Below are experts of layer 5 (counted from 0) of a mixture-of-experts language model. Rows are named router (the router's row for the expert), gate (a neuron's input weights, with its number), up (a neuron's input weights, with its number), down (a neuron's output weights, with its number) and show model dimensions 0-63. Each number is 128 + 24 x the weight over its row's rms, rounded and kept within 0 to 255. Numbers have three digits each.
After each expert's rows: a language model's description of what the expert responds to. This comes from a sample of Wikipedia text that the model never trained on.

# expert 0
router:126126174174147097133113174151108139124163117128120086110138139172143104153106115122166166119160138118160120153129067118128129122135082090144152157117141135124126142159182152122163118090119125
gate0:121133089160167124125128179166120113124123129127131129125137142139102152132162112120114134142131103059154131112126132135125129108154106129152107135118129114137162138127140167127158121145129111
up0:087122143180107143144144143115145163142059126130128115130127112133116135141114128085130114130100139151173111136159136101192128095116129143132103126102069114127128112143160147124118118189111116
down0:116106126143138127137092077050124164139128106113121119110105124116114127147127143144139158157131092128135123131135132088212120120131138106157164142126136112114129126124166092153128163131170103
gate1:149131128183107116150123130128118161136141123132125173130131077165135130128134114138169139102120164130177145128143130132177128117109133155163137139127129123135090154151131148157124166116124108
up1:120129126070172159130132121124115102067121124137142081118153119156124128141054135125097135136090110094146127126129161160046136121132129131150149144132134129130131109120128105122152118098142112
down1:066145133163119132125131124138195123098129135134145131160153090130149100149139135129117160114126123126102132050131105115135132117123129124107114135108124110132178117153123110156115117177139131
gate2:184116196155131084142126123116138083098139132170128120211123151125091135133155121096122129128122132104107141171136103137153150115137128131110098128123145129102111126114117154119111146133210126
up2:128123140124154118079126142123140167180096130126105128137144125079126126150135096125145185119133136126131144133151173103131133145132153150127110129095109094134140116133134125128138127124140142
down2:102150140123128094134106123127163124113070130134080102130129182117125129144083129121141170120109127128116118128145129132151134131140101133119117128141132128135147161139107115126131128065144141
gate3:126128117108147152109118112140078135131159116150127180101101118127142151089128143123162128151124098116128141125125127122127129096149134128150138123133128142148129150115143140150138059130081135
up3:146101127122121127126084128122144078141137145170125104128125127170134127155133155108147102151129102128128097127114161142140132126142127099166164140130099105139147117127130125121130109139166140
down3:122147146112116095142121132147143187111168072135156168131089113127077102177165145141135187132120125124129128110133108126109141219107138172130164099094133132123132130157130119125108136132166193
gate4:167117154143127103128130123129123098151149127143136149121128126149138122127136124098131122073129127142137129172142130101125136105132056128132184127123110161110106120139157142133165087127138092
up4:125137122126112141140126115116127095155123131128189161106121099113105201085136127139132117146131128127167153164123114106146176132129107162118120122121148120133118123128133125136127157138185111
down4:133141166164127132136104152099155148170114128153125154164123112129141114120128120099145140163124104124140134168127115087137131092134127087144137114127145124107073143122147142112187118114121144
gate5:126096127123126125118071105114121085116123121116129095096118099110123122120092124136136136084136127121103070094129130126118106095142138148107167129115119130127164125131125149157114088112119125
up5:137113143136132123140128136155101090120137134111129136184153115131117119113146137142109135131068103127139131085128126165168111113077122104114141107133130119143116111127085125136104093083133175
down5:123116129156115105168091158116082117067095109084116129105105126163146128146119135142152117085128147147116128139130155135115133138134116134128169129163130143156087210157131127130147079118129148
gate6:127127133124107079106096131120099154123125151129169121111118144108107104167123124153145172129131125137136201151092134123153136127098093121129170215062129127135115100149139108125109139133135128
up6:129134127149129104130078128132111114107131148119136136143141127126122145129117160133186105128127074114130126111133140177125141161131126137113116150129131141140185109171124101130127142095146134
down6:116124089118129172184145187149132128158136116140130128125118107126126121142132140125077129163120118188126106159151137135111134106128132159146048137130122139118174101119165152130111098136125128
gate7:137129144094135109119120152127118066092134094125134140132135126108117137121129092132100132135127104174141194117120131109146150114130130125137190126150155130128111132125122121141125117145126064
up7:153068132165123137125128147128140150121090123128125138127140126163167109131135117134100098128115176115116118131159116117124105136121095142138083095192139177074130131187129128140131131093140128
down7:118114031139128128122133126148128131106136121155109096162133125131139124095082171126132128145128143127111123124129128134088146159126127166127117106155111146119146091114126128116128145127137121
gate8:157119114122140146126115143123136179118094121136144174093135143184124119179116123120154121108101171112119113119168107148096135167115106117182126130129114116084129113129132113126130127042122144
up8:154120102120132124143123132135087164101047149130128131140129137187119127149131105104117136128123140117129083126144110102134133128126111083118128116111110180136094130131124220117123145110148086
down8:094162090128118134139125105133134062165157119110188143131119128139090131119102172128127093129127115149119103121141123156127128129123130177148129179123135103128116148083148068104130152131103128
gate9:149181106121140153117092078131207105118133152112109135150117122139140124131126122192124131108136144113124124115106103120129126149130114070094115126102124143126131107061115166135166063131150065
up9:129129088123126079091124120089134108100117135125126105120156182122128128084125094129123116131088096127145123131129087164129117123140125123134141131139124120144124115136135109137110181191101120
down9:130119126132103083103106142139140107110155159082140115095110117073155104127145090123136096131128166133129147128100141136127126126132132139128125117090170168132128092157130124128137133151135134
gate10:109118171122162171132131153129127125145175170099126081140137167125118156128133128114107133095091127121120159126104125108146120125110130134148045108114110161136160077125170107115138118091142145
up10:118088118144110099143112118125179106131128149118124085123132154117123128115138125148150110134147128125123131141193131147141159153132160152126073124128131113129137140098101139136121178190131157
down10:133145148119128125187115186121151127116089169128122134144120140104132137088067161126138134149124123129183138138100130089124154130116142124129128121139099128136085149165144097118144051119145129
Determiners and possessives. Articles and possessive determiners starting a noun phrase, mostly after prepositions or at sentence start: the, a, his, their, its.

# expert 40
router:115114105135129139147126133188101144151130169147135084123117129101172067125142130144132130186127109094105130122128148117099123106125097125153176123107129142087126087128117165109162136158131126
gate0:117130140121092154164126085124150153131132098113158124108124168144120138108122131159168142112104123142132129120169140139120109133123152115114117148098121138111116139097121129064147127102158083
up0:138146158113128117130090102117131133125145126141150123126209136109125140070059133064125117148099132145108153119141162147123125130135140133091131154156115131114099140061125155131205083132122067
down0:124119125155136157145113131122141130153124142126123121148182145121137144133126124136128132146107127139141160120141126130172136128160104071097013116080065106146122136133088114133131118107121132
gate1:133135129137174131146152125138105134149130125145107148134121140158072099120159040102200128100076098168130125102132178099078126131150160135153126081158129101131110116153111137119121123117145122
up1:130105162123126108136133164126116134085126158088128105128136123102094127131134114131104163158133146139153090120121124145139129186178150172088135103144150130156143126145135125098130159102122130
down1:124102130141115119128134159129116102113157089131134171155114142114092135146125127158135168170124148123129106125130087168125116166143136113140115132126141146161140130118142177182091222131128132
gate2:149107116084150074073112124147144102114127128144100129121136110108176142128126145115142127119119132158106095127105127115121120168118129126119127051136126046136104116164127114158128105124131098
up2:123133130125117170105128154128126155122140171128158155193110134118130132123128126126126135160112107132160128126129158139129172086106142140131080101138130129141147090128128179174128135125117119
down2:120128129119095168127136120105135131136136088123151142143117146125145136124160124198112131197144102141136126169096149121151180114145136132118162138103149138148114112120139137133172104131108143
gate3:180130157181132119159150122122123136136060126153127085097143171107159094132138147132212129123144131144152127138181123124117123078139113115147091141132170088129090117142168103114126128107114126
up3:152133140151156103132161121135123137153129136125132152129132109127143143103136110146172126149108075175172094112149122160088139132125146123125130112170184141145136128085124106151124141101119147
down3:138154113098118129133134123152130122094080145159127106088135122130109125153136112129129132137114156119218150121135120074138153130155102127112147138175161128115128152134159105133164126139154123
gate4:102132164126129119089121106127143148121138118206119096124138152129128178089134160124148112125129144111136143128115144107126134105134083117140138104126148117121137109127148139158150104127106117
up4:128135068116117122129127080121112174126128100119149117103119133136138140105109125054131092131131129161162149165139061102150167137113129142123131152096158215146138141097072096139087127149125105
down4:151119101128133142128145095128150144115101131108203129125153091115148130182144131117176118177112141091125128147100102132144122120126129063145138164140165133141132140131060114135121143130103130
gate5:165085119128137157132127160163062127132130130101128131158128163132137120116154081159131096144149123106103070130147094128132139174125110112137138114124131126120129164112144100180122128146100137
up5:120139102120105128134100168127113167094139128125123149136120122027130095104131114129067116121112104063125111118118115101114128117146153160086131119139135137150141138117144064130168192128128138
down5:141125120148095130139122067112139166153132123133125129101128104109093107127128155117130154112125154128090136087158116138128196158149121131141110126124163144100135160107132136140100144097120143
gate6:139119109124121089070135111112134118124134064097117126116141173130143111102112084127151121128114079120169116092044121138132132126104102108133139144122143110142196112098090108128128146129159100
up6:104181170129163149143173101092098133106139175137126184136126122136127120128171171148137120079170078201121115134152133129126194105141141071141123127128133163114126152122157110156121130149123110
down6:127134155133127123127161183126135128135123132101116168041167143113139084143164131092113079135167130181117168118146128126136132144130122150127145040149157200097143139133148121129191107122138115
gate7:128139116121124127125092130126126170120135120112138094124139139132147109130121135160131107126143117153080095159125156073117128107103087154129113152104143188088098126130093129111135130178101133
up7:117123127133146080150095103128125105137100109218144122118072138176062104161110124128138087106126125131192091130152072150164134137120146143148128103135129062133142112137141128123131151093130144
down7:146130128134108081186119159080153119069149137169155115127090051134141126149126132107131153176125135150149108129067141130097102099101119141127162112132118053118107153109155129124124146115129125
gate8:121116148128153128122127145092091113115126165141130131123101134116190108128150096131115139153153172121129125133108111122133132140212130128148145123136118154121124141130114128133115140132129133
up8:121124120141132126130129128073131100135122098125112114090129127123098086136143138111122142124128122196148131120183148145125190141143135105165145137127119121112148082065131126127123120098094127
down8:111128129119136139141116133130134125156144189162128150089143112163101099119127120098126136128072191161135106084100090124167121120101148098102106085138127120152128098095097121093136125154109110
gate9:111122128129150106124100134172165104111154125128141147127154135151076097129128080132140134131145117129117119096130131146151114083090130107121141109139128165121148075184086130132099168102147177
up9:157147119145116090174126108159126129124127121135132145156150129137140157119143135123156114119147082120105163122125122141126129125127155158135074109156131136111139179111107136139128140146157140
down9:110124128142115098123081135146147123112120131117140104102130132082078161137099134127177128127140127112121115113131118153111128167146121092122129084148122138148112114119124137133128113141191154
gate10:129080152163080107162120127128133116194125099122125077110096163099112122150131130138146122201128143129107143159126075126124155128125092127140110115130147131144117110121176152129128169119142106
up10:107105154138124140139131125129131127126112105114129071140131137068220123093122154048124128136120179144129127136163115124116083073139111144078117125066122117180141123139122131130121110095147132
down10:157133124137124129111144130137093138144158148127140141142123141110137138081143129152151139083110209120124085132137125153151141139130187125178087120129117117142128141080145153032139114092127142
Non-English and number fragments. Pieces of foreign names, CJK or accented characters, and digits in scores or tables, such as "Tagovailoa", "3–0", "Âncora", "迎".

# expert 54
router:149154132123146134125115125126120142102148123123100140138139159149132099154151176119137135127139120144119116137119113134116090139093098174097154149157116112078147124116125154132144130117149097
gate0:092126166117101141129134114150099138141158122149126158133167118154167136119187204045051133143139112122072127131112170135129145132146136087149105131135087129118128124132174126096120119132115167
up0:119128133132128117147123146128106069108130133129178190167128124130133152138064098138112127129128139128118142136132114131113163130126098101192126091056193132108126134102117131132143122118128134
down0:126128105124127136126163123137120167117101131147128118128125136077128125127164113134136096116105133132172137116117146125088122090125107128130155143132131131128101124154124120107169128147122124
gate1:134143115101144116138127137133161147126124131113069187130199148128147131128114120146153131165123119205130134124164146139132129151199092087157159120130123134112144112114130136137110113112132121
up1:128087108186127129098148141076179139101131124139132119123105176165110139121126114109137135115148150143142126094119128123129093184129176126131135161149113113154170133154142131113107092114127120
down1:116115128143099134133133114116131126095129155130095120163162153132101136170129134105184134101118114125118103166128159135098106135173127146116153159134130184150133066140119121149133117134128129
gate2:127129127195109128130097140119098151105116178130125072089142161124086136151126129118131136114102146184093117112106095164119159081120115089112132115080130160192167123126115084117134111143154126
up2:126106136105133115142126139113125128126118123118118134135088126194129136069076114142130126127123130134173131134151114117146182129112129131156098137117140120144091134125087171164129111092128116
down2:129069141102132091105126144144131107105112183128153160164100122158162125135124130166126181113171130126116158131180141128127112108178135114128163110143115126138071121139120114119102153178105106
gate3:132152112121116125134075109123129128132131114126105124105130143161122148166119136150139196126132131149143105127116132181176141113097088136156107131114128116123118098121146179135176121132130099
up3:106117109130089104121116125126143124139148114172082129134126065122123119134116121078129123159134107115119133127125136087114141102121146130095104130144124108097096112156130132124161074124115142
down3:123138153181121126146128151108126126090140110150096095134151155070110099096181120133121116135088130080137116126136113138102118140105121129130216128106141087131140107118119109138129152147096116
gate4:134049179087113158132135128160127177113149170134115125117128160119141127158114102099096189104162138124119101117135117131133119118131106150085113165129140147141096109150117114131125131167118133
up4:166068145084108139126065133126126169095125166130105125150131150152143131173095158087091173122128113138119124136141158139141115113127107121050121128127155125118127127155128137153135095124126122
down4:109126127093135163173137146131173116124121117108137136104111139125100152127096119107074140120117130066112119125099154122147060129092129130116149132130127147030127144168116074142131137104107140
gate5:158161143168042133140143107146065129136134087143130130090126126098111123128129128123130126089153128074132089127133063144121071091130127130165106207147125128139127152125124151113152161155136119
up5:134109140130125100105128117120092147067132136134158080184117146118202131128126127114114123111113126135140173109068128137059115142132175154142172133129119200124130110129151157076129124120113119
down5:129127117122084119157140141138078123149146088151126147119089125089120151131128098132143129134128126164111149126160107121128124131099129127112146091131127161092166125137126119138128142138112126
gate6:123127145120100201135134128151154123114126165120162132109117163151127077127130103151179168129095125131106114133128121127133129116163138115135108144114104135102121104142196142123118152128128123
up6:078143146128110118144120180138110149120129107137147115131122075127136121142120159076145137142106142158156152135105132135119099110133130134068082175175169135141135129077165142098130128080125129
down6:139118129119132125108079159140145127155096156157115135106149121134145123128141137131123132088120126120135139123125132118108123119127088095080137134128126127142118135117116146101111047149130128
gate7:120079109098106133107149101122129133048123098145143136124129152139124140077126173127128107088088131115149125146133103130139077158115179157148149081126127132119129125145119133073127143128161130
up7:114147149146114124126132139119104104126171106145223121131128127136106128140134113127132138162100113100139101105140141122119107133111082164130043140132152099130105120149128118119129108120118137
down7:130083113130123118138123102116153145122125163162108142137108140071147141126111150193127173145157166123133101156150122105175121140089187127140074127124121138149135170122177121124111081170145135
gate8:126159143128130167129122134157125149166125109124169165127166079117121104133121128114146125098125123124099163122152093130163133096136135168120128130112114127096096126148142145117124125113128118
up8:129155139124136131139120126129146115118131120112147156109103131121109153135164149130151128119139127135055121106120133120137118134101136116127116108076164126126095131120094100168123101094160128
down8:141105133060137135137103092076102126151130111112134132147124124128128088117133137143108123120167106166160125120138149134134118163128120154154107082111058136138119128113149112106116133070137128
gate9:121127177125115123166124087128159164104174138111132121183131135127161129116140107140134111129132127160142178104159089199118105055126143138131152134141085125151205184096125126127126119127136118
up9:147116123137128106158128154159117105128133071128136127105113127057142139131131142173110142129125126169124043119124078131117146128136129115132129106136123151093117125133152136130084117128098152
down9:128117103116126119130133139122133091139107138127130131138139151109121129127161166158129138127146139130091128132119159144116118165139137135143109085089127091136115128142128158044162136148150100
gate10:161119123121135128174125138171100126154143128130108126099133092092158126186127111133137119150051114193118149128135150132123167141091137121181120100146153155128134176126106182129152104110134095
up10:114126169107082123114185134127134094143112131178129103134099129121157111132121142114124152113131138130156149108138141126121130121127085180119139138115127156102133085121135086060127139122112134
down10:135166111083121116130183130126129139108140126121110130095065038164125128128107135143149137129114134114116171126129170123147129128115130120121125177126128128118146120108180159128130125111144127
Table numbers and labels. Tokens inside tables and infoboxes: pipes after row numbers, spaces, digits, and labels like Total, Turnout, Preceded, Elevation, Gold.

# expert 2
router:136148148161154124137133169167110136148132083107183123140149138177203103134129113112137139121165139111177126166156105114125101157146076097123162152132143121142120118182159170153157120127075162
gate0:103128139113129130146112131132153084130126138081060086165133112096129126149166135130155129138095131118105114165134052148092130135155134112143117131097135138129115102125113146150125153139131122
up0:090133131134117194126129095124091118105143152145131109131147080118125138084105135110131168123183111139128126114122133135106104145117099090116129109102104128142118123108199083084179124131137105
down0:131154130129127223091129158125123112140140116104138097116147097163114127126127121086132108127153134121131094147121139155124113128101134128131077126128104124133127081127157131122102115135124092
gate1:164115132132109140114171095117136131132126130150134126124158144137109120110133173119117086106124167140097190131132155131126148119114119117108105127086114140129097119061127137116131115108124161
up1:148167111161124174130120127128155149132151140100121128192117127116083144137119130138171174208129135117120067142151114112112112171177126137106156115136143133140101172083113142135138114123131127
down1:122204159135127133129106122151142138193109132120135116169183120119130129074086141125117150163147106129126126145135130141143149108140131136107128112137136127134075151122129179099121142136121134
gate2:198179128130130128063123064125125175125120125115136113086147145182146122135146153133142129124126135128127108133120145145126137165138168137129108149075159074113109150171171110122131132129128123
up2:148152132127078121142099132159118063154108135156133132135164107174127123173135127133130092133096121126120128115128174151123127117086093086124124096129112082128132121144128128132144121143148172
down2:118133133153105134123129144130137099151154064145144192123136141203128165128132152131131131112123131195148094132135120122130128135121159121112128089142158132127075167110111077109147117167133155
gate3:122085114137139128133101193122106081152137123110096188077141130140084130119169131160147121107132125128128144126127115127080085130134135148124118160165128115126140139131103132128140137138127146
up3:134133136125107166128137157139125123130115100170137122166132073125123106162137128124109146124147124082129165134155081125086115126122079113126168110169110127142117131136147125163118110120134180
down3:119146171123107130102128123084129120118139137050129141144128117146128136130146129101148081143120117126134069147131130127139126073145136079063118098124149144123145123112124112142110107120093157
gate4:148201142136131106091132055152128133114113134129117125131109111151124132159162140128127109131130115114147132127129134137131134140146137107120075081130127145137123159136123111154101125087121124
up4:075148179124140121115128124149157126111040068152115140106128084126157131126169131140141123136134158120170112102128162137159122124129123120130131122128151119137137119130142140099128124130123124
down4:155065166127158113159216138140142131143108090126130118128137110130103129102120096127113116121147125166117124130148184083097115122132133136124146194129129117138129096126124125128184124144117126
gate5:072097135102161164061161132139121092128133110134121159132155106094122135098130123128111149144132122126127096126128089121106105123130113130171135130130151133178161130111155151139128145078171127
up5:170161126107133109113125127136118139132154157131128154100115167137145160122151109108124122201144131124060112124089137119130130118101109134128146090085127148089186124133114180123127136146138124
down5:127168108127129129080149165129111128146153127135124137121107140118129086148148078109160171141129126128143147120140150166121127165101126092144143087161129094133147125133115134140111130121146171
gate6:126188147119134122141148064128120136130074119130133163141159101127137136136189145078116122114100105135136138139131070111125115071137133129118120100142133114183121114151085126193119163115095126
up6:121114163107102136115168142186124046146105127140114140118124151135130140105097130092129122134143120088119148192130127127118121160175124162144126163124137134134120111123123094134098105137059102
down6:185109091128130163124127190121145138113123161065118124058117140142160126136126128121138124114123120167054073125132122077124149105096138128128134072076126128108110127085124130070136163167125127
gate7:128131140113185130140128140125160126140131114143132123132158127149112129146133122138119129132175114120129157150169106112074173127110133114135173139130141123092129128150034127151166130127128136
up7:206178129128140087134125152136124132115128124203124099134147122116122155132162195129140113105170111154168124109116129147119128149138131126089160139126075145129141114133116127109144183105129102
down7:110218085159127135052119137107130138131130096109116127121124137121090056127149121136112163134131128146130138139121132121125130122125132087136180114119127127148098147128136148129128131100127132
gate8:164137104128131106052118145110133129114118125144131062093146128118126173123113144129119149173115073125157056121151120133119154125171104133136128133087106169123129169113123153154106182102130129
up8:101092122127124085124133129112123120134132139093157155151166128072171132130127129094112127098131116123126158130138154154115151127063149092136096143125142139121126123132131120194129124157123120
down8:134143130194076119113136139142107149128115147121135079145170118140125132190152132134095134108128082130137150151101166127105143151150127065131131128126115127147130137152147152147128131129133138
gate9:149164134152131126142106132164120105126121125157134143116143144119145137134123090130134148058120128221191134133119147132114148126142144119082222121141127129116145120130128132135142123139130139
up9:112145137116128146148066127123163125131160136120149126126134106136115125119136153149112132144123127122109156113153097122037179129116129134129146135095147124097145098134128136147117110131157082
down9:124126110096193126176152120128150143126123122123122136136130147157193162144116173129101129127148128132127104154123136158140145082138153106092133083142050128130144103104121117128206115101116098
gate10:131112120136124141135184088135114121122099142119143121122145120182116126136120123137125148140113155083136137084151131092106141129122138123135123058134117156151102115060141149146117133118152124
up10:123155121143167129123121156127155110160135129117164163143118125134114126131131088123157145099139127141118139136125137125133127147062120125118137157142144131125104154121150134144101130159102073
down10:161130152147125143156158122103146126063128122095109128168069133186130091124058142149127126141126168136132111134129100147165127125136154130127130098124127127116142145088123120166124101122131188
Determiners before nouns. Articles and possessive determiners opening a noun phrase, typically after a preposition, such as the, a, his, their, its, this.

# expert 30
router:132109139119124100126116123132124143118159145133166087141142127161152105100165134124116092127154112133129115100139104139114123115069098179164158106101103144134126111136142129130126133167109099
gate0:101103151132109093125116127129132158116167157182146111154159106120129067172119155141134117167070125131128109115104132096143138123158126146135120125131129110115182117116110138160132076112128135
up0:099079131144128131145134118199137169155112138143153101145121174138120129129137131156158156106144141191153124127083138122127094108147128164116137127113159134189127171123146144154132128137092077
down0:093126131116118069145143126116115167131115083137115100082119141138142121127089137115131112095126174113132101128153124157096093127184132136121146114144077127100146142121130127127125106160134127
gate1:124130060110143135126170131152162134169154074114133122130143120135118145108135162129128143133141128094140098141131136153143093118125131087093139140132132169111110106142113124112128135138125126
up1:156174125129153134126124115125130115158126121144121131107123129120129129179126120132128155081131122145204097127103153132123116128129164147130148099132134131197158120098131131129187122119160094
down1:136108157127127099154148117146132149140123151145084137130151123160147121061133109119127087133129106191196123063122156123162131125159108137130087168165131089089132179128147128128134125116120072
gate2:097128127150150119125125098126130146153127111122125091150108164135116150106124152134124098133126163123142114168143149168137119145128146106107133102156102135143087133085064131128205138155106056
up2:123129065149128114139148127132130156142152112127133061140086114096117139131131120122181178119167113129120125113121125095165141126109151144123130151132118072137127140120131031124160142143138160
down2:098098122172124131123131106115142149120111102130169143102122123097055131131080123147131129157113160127114127146044122131156115116129153151127084135128139113152135160132110126128119124135144126
gate3:104110131127133078127125140114117131096127115112138136160151125140104152130115130145150102147135125125107136194128156099108130188129160132112099159119144122135167120147066080126122163133116127
up3:132129132154129163161122106073128124132134125132108087128113128113064174111135124119123121124133120125131143125158154134124102193157174134101135152119133131089120133152186143131168096113128150
down3:136128180153130114108130140148144184129137145131134124122130086137141192110107137162106126148128137125140161089128137137099128111143186151095160150171137140105138117132106135165130130161156146
gate4:216123117110146134145059128134119092161103160120105145125045138163123132116122122128133086134106117129142132096151141122143072121110118066124160111122140135167171116145131138121124094147148131
up4:086138128129128118125116068103105183041155129151137128133134113137129120118128187072149161119138137149144149155155137135148117121124126141144124146129092113142115136133123126128174160118098132
down4:102134134130121114115137110112111114119130128174189132139141117173107133139121126123129144161142156139062100191113173103131116107092133123152146073108106128125147129133136121136113150109132130
gate5:128152144194127109094159124143128160128126131137101141137135144122137128170133156112117127102122123055087136153127131135148122100035141169056129160150114137129098097122114120130053103130128107
up5:140104132134125156110201119090062114164106125138126099137131129083173128156169163163130116146128126142130118112105122130147123105109128137130128130166130130111134122178127125149071122124087130
down5:133103127053134118146146122129108124129138124138117132107142124104092100093131128127166133120127127110115100129127070100083127134104131113119134138114124168138170168129134129122149114214128089
gate6:117121111110124181137116146121132123143147119122183119091128148149126140130133140106131084159118129142151148135104121083157044140105134107107116128128132131134167082119119097104147097135111130
up6:143121107125139133131089126107128092121100130121124075114115118120128118131127125139119115156111123131141120143108121133085116133078106148134137121129145150124080120103150133160077128130128134
down6:100128123087132163155131112121134129134116105113144161110134143115116145146142117128135125152138109121154142128140135122118149174129159122129163111125157179150135137142132100148115110174126109
gate7:062146125135131153130147129189127122119159132138136138123132132158116066121142140104099130109112123079155128084112121120134123104139130122155141128129159139086186128186153153128120121101104091
up7:121133124151150133098123127133137150121132125143132136123112107125128087160137085163142136130127129122118117131139125119129141146085096134115136101157091114135123127146136100048124112137137129
down7:108131134117095126119114100112136182101142073126121132124134112135120129125122114070113198090114184150158120132101097106101152119172131128114141114135152181132126152125130103127129121128162134
gate8:192124131117133154120191122151089113160123128130127126130125170100104153134126135160137135131125146097119129130012091102122165159115112129149124126118126126123142124149152135127127122163115101
up8:131105132088130128123162108140143119137144146150133135139128134136138101116111107122153131128117122125136141129102127132125167135128109133127141153136131182116133115172142131129135120135152103
down8:146136097141099143146164124166130139141105132124117159163122134129106173163128126130135146157124105130121130074133123118121124127143117125155139171117124079122109189139128124117088123157108172
gate9:174129132158136132139120094127118120130130146135172180161134108094138113126204135131142129118130126122091120102135130145132122125126198144165130137109114118093160127128049132108127138121109150
up9:115129123133130088101129115166144125106110182124183153160126104146098128107102032157129102147129119130071145126093096121108161131121129131151126134142139108101120139111132115142146128090123165
down9:131212128131117125148157088128144134064129134120125165141127103184130105096125153139123110118127127137082136112134121151140124161124140109144141130166119188142146116133124125117151109080120120
gate10:121154135150083153126119128114133127118128109141143160172131106132156134112146129148129140147118065176136135161132104071123117074127163126149166145111114107148133127121129160122124117128115123
up10:117105101176107128144178127113141152135095130140120162166109110128150137117115137133117138121054065160130168128144127110097119138161116105146130135124111177145118126146127122136134122115125132
down10:140171125110140101150211113156134124144113145146110123155165124155130119085108137131119131139129105133105131101126123101137117129085118154178132137125136137128130161044120141141098134095126144
Capital letter abbreviations. Single capitals and pieces inside acronyms and country or team codes, such as US, TV, UZB, ENG, CAMRI, KSU.

# expert 57
router:118131143128135138122139098140156151116162130128182095116130101164171073150126118114114118119158106161125093114149113120117115135071103195147150098104098146139134121116114123110169138155134124
gate0:110117123092107136110155091080129109139125100105061123140137127106133116076139127117153157128123128098138130181139136111103122113162135142112131130136124135111124165173074125136137099108123130
up0:122130137127138089163127112124136115094162153128142120069121133134075077130147124079144127101144113132135151096121130128122137137119153156128121126127151139146129143138094136132186130099163101
down0:129122159122133176123130086117141140109128138136127138115142152122126089127114127106116173123095175148120146104150128123151115145122178166164119119144130128123128199146139172129102104132151130
gate1:124184149089147084118176164126132128114129127070106073130115105129136121089146127118137093116060146176141127119140069128109121112139152123104101079178136119104090122147127147126126116119082176
up1:186120077119119121073144153073090094129096118127162144143157138148139135167112131160135140148119126088096124134126181118123128212145138154168137157145141113145108128140159125127131120099133140
down1:152115114144104117105172081128127124107103111137166129147122148145130192099138134132146152154159123151122122151120119123124129141103140122129130141090125121108132133128122126129118143162117157
gate2:163061098150134135119132108104122161121127158117126113143196096123122132098148125135162125137107161176104116135129089093169129130127128122139146113183128132111130152132144125128122117112133101
up2:128133113074128093141168141128131118120098116114148134161169153124184111129127161119133143109138185155126052139112132137138075122159130116138126143104177038067135133111126082155138128101105090
down2:110124116111149136130164147126084098125088125120096138141156124120133129083126085193134127143102168112123129132132114081130130142115118122111159125142133145129126104151115111120160083060064143
gate3:149084123146089126108151088060212151128104124131136120117123113136129130153125104102134135115127121137144125118135087126115138128131122137148128162140147088166105121125143103132146145129100086
up3:132115128137129127141128141106191116139134121128137107174122118113131127085117116101127167116127137097116126134123117146126175102132115122125124129138141142128134111098127124123171108134125129
down3:104122134094137146142135101132151115153202118092137141103062133114135098110107160129113143132106134136105130142140140156130127108128152101131126135089183110146156127110070110145160128124129129
gate4:183127130083118157129139131148103118136152178079128104122128158094133122096092130116109161129149183158133125086109136088147128136124154138103179226109136176098131130142161129121141160131112120
up4:119093127100151117171149127131128115128153132169135120131149112135104120063105085122120108099121158127144119095107138138113129202134153127131134193085124133148159170149144128112115140164147140
down4:126133134133065135131171136151139111139152129101118146103130120082134145144094137134136181149100134130176125117128129124095168129146127109131156128128136133183128152124080056126132140149101188
gate5:140130121106128180155122126127136144126127147138138112133134126078128115124169131146130124110131130130148151140128148106125153110145129121106134123105143125125121116122114130104127168133127128
up5:146094118146126148076136142097077138121088119122113181095132125164137129131169121129101119128135129143128120131135101141147115127104108139116091124129095162159145202179123164139128145137110112
down5:090048130114129137126119107128146128161134142123096137095157131129174100110114139135130110098144126137144130134151107160072125162142090162131149122138148133119107127049089134126100160110113118
gate6:161142128116141143117128130157123149094156118144131122171131130135120078130108108126132148135129128128174134125129128124114069156126159131135143114129136120097120118091109112130189104112080107
up6:110122130125171084131132129144157112154136135129101132109096053076136110152125137120138134136091125147131121177063128132142114132081121129104151164132127144139125117134124057164127123137145106
down6:125153127135126127130127126141124146144083132113108117084120150145186102119120166087127145057140125113130108087129106083123108115112131138199158135138144091130130158119129090121129130136128126
gate7:115121108130154148140145068145091118137131098125118169093117124156106111126130118114135131038151114096115126188120121131163197095164080124118198135125129134127086097132150145134130133164100131
up7:123144136114143129118163139110133126113110114117134163114138138138139134127167126136132151110117124106096119121124118202130145133124146116183136069122148126133113128103128119114105117126125111
down7:130137126103128096116127106155115157125124123098148144096156126141154143121117137128106139145149160061153133134168103134130121126116117114174103131092100091059108200151113110153107235149108125
gate8:135117112123082130092088086163104128087136138100128127128112122127155203116141101104121094128148126088128072096105107129122121107120104095118115111123171139124174117083118122175117119134133098
up8:168130136127141068146127125193125114121126179129102162134100102136129120135162111123130112109152178101116117134118130186134113090091140124126133083139225166084136135105099118156137132119113087
down8:131133137083128162127140115166114130114130114116123135144149154138152130069106114145132133146069140161168085059129118161117109172128155115138156139133098144134128136140145126159141126142095091
gate9:126136074085128146086118130126133141110133106186113110050128117132133117111118101124135128103144081126152135121147124157120176136125135093167129130088109148144090155111106134131142147125159134
up9:132117151110131098128137130099139171097129137123126129141132115123194085158161073142149125123136126129159136106155110164116153170127186129136115147129144144129126116124133189147129112127130125
down9:120111141120099109136086123117165138117142126129123152104124168125164093107119118109133136129063049133120149109155149130132153128125115132129132108098116140147112128194141155108057137116127146
gate10:141136130128190134132143109130127168127106121117117139143111087174127178129113101164138123143139091105140155143150131168122113127136106126138145083130149151159108117128138124106114167114138102
up10:214140160124141069097130121123100183128094114176128108129126141146125116120095127160102097110103121120130131131130161157122128139122138135124155101138020098115116134139165142141164127136079117
down10:135128116118085059119161072128173143096122142144148103133132134134117103141116132121130120103137131138129088114170129117105121121118171128130112072130115067125127162090124146156140145110125120
Capital-letter abbreviations. Capital letters and abbreviation pieces in tables and citations, such as country codes USA, GER, league tags NL, initials J.J.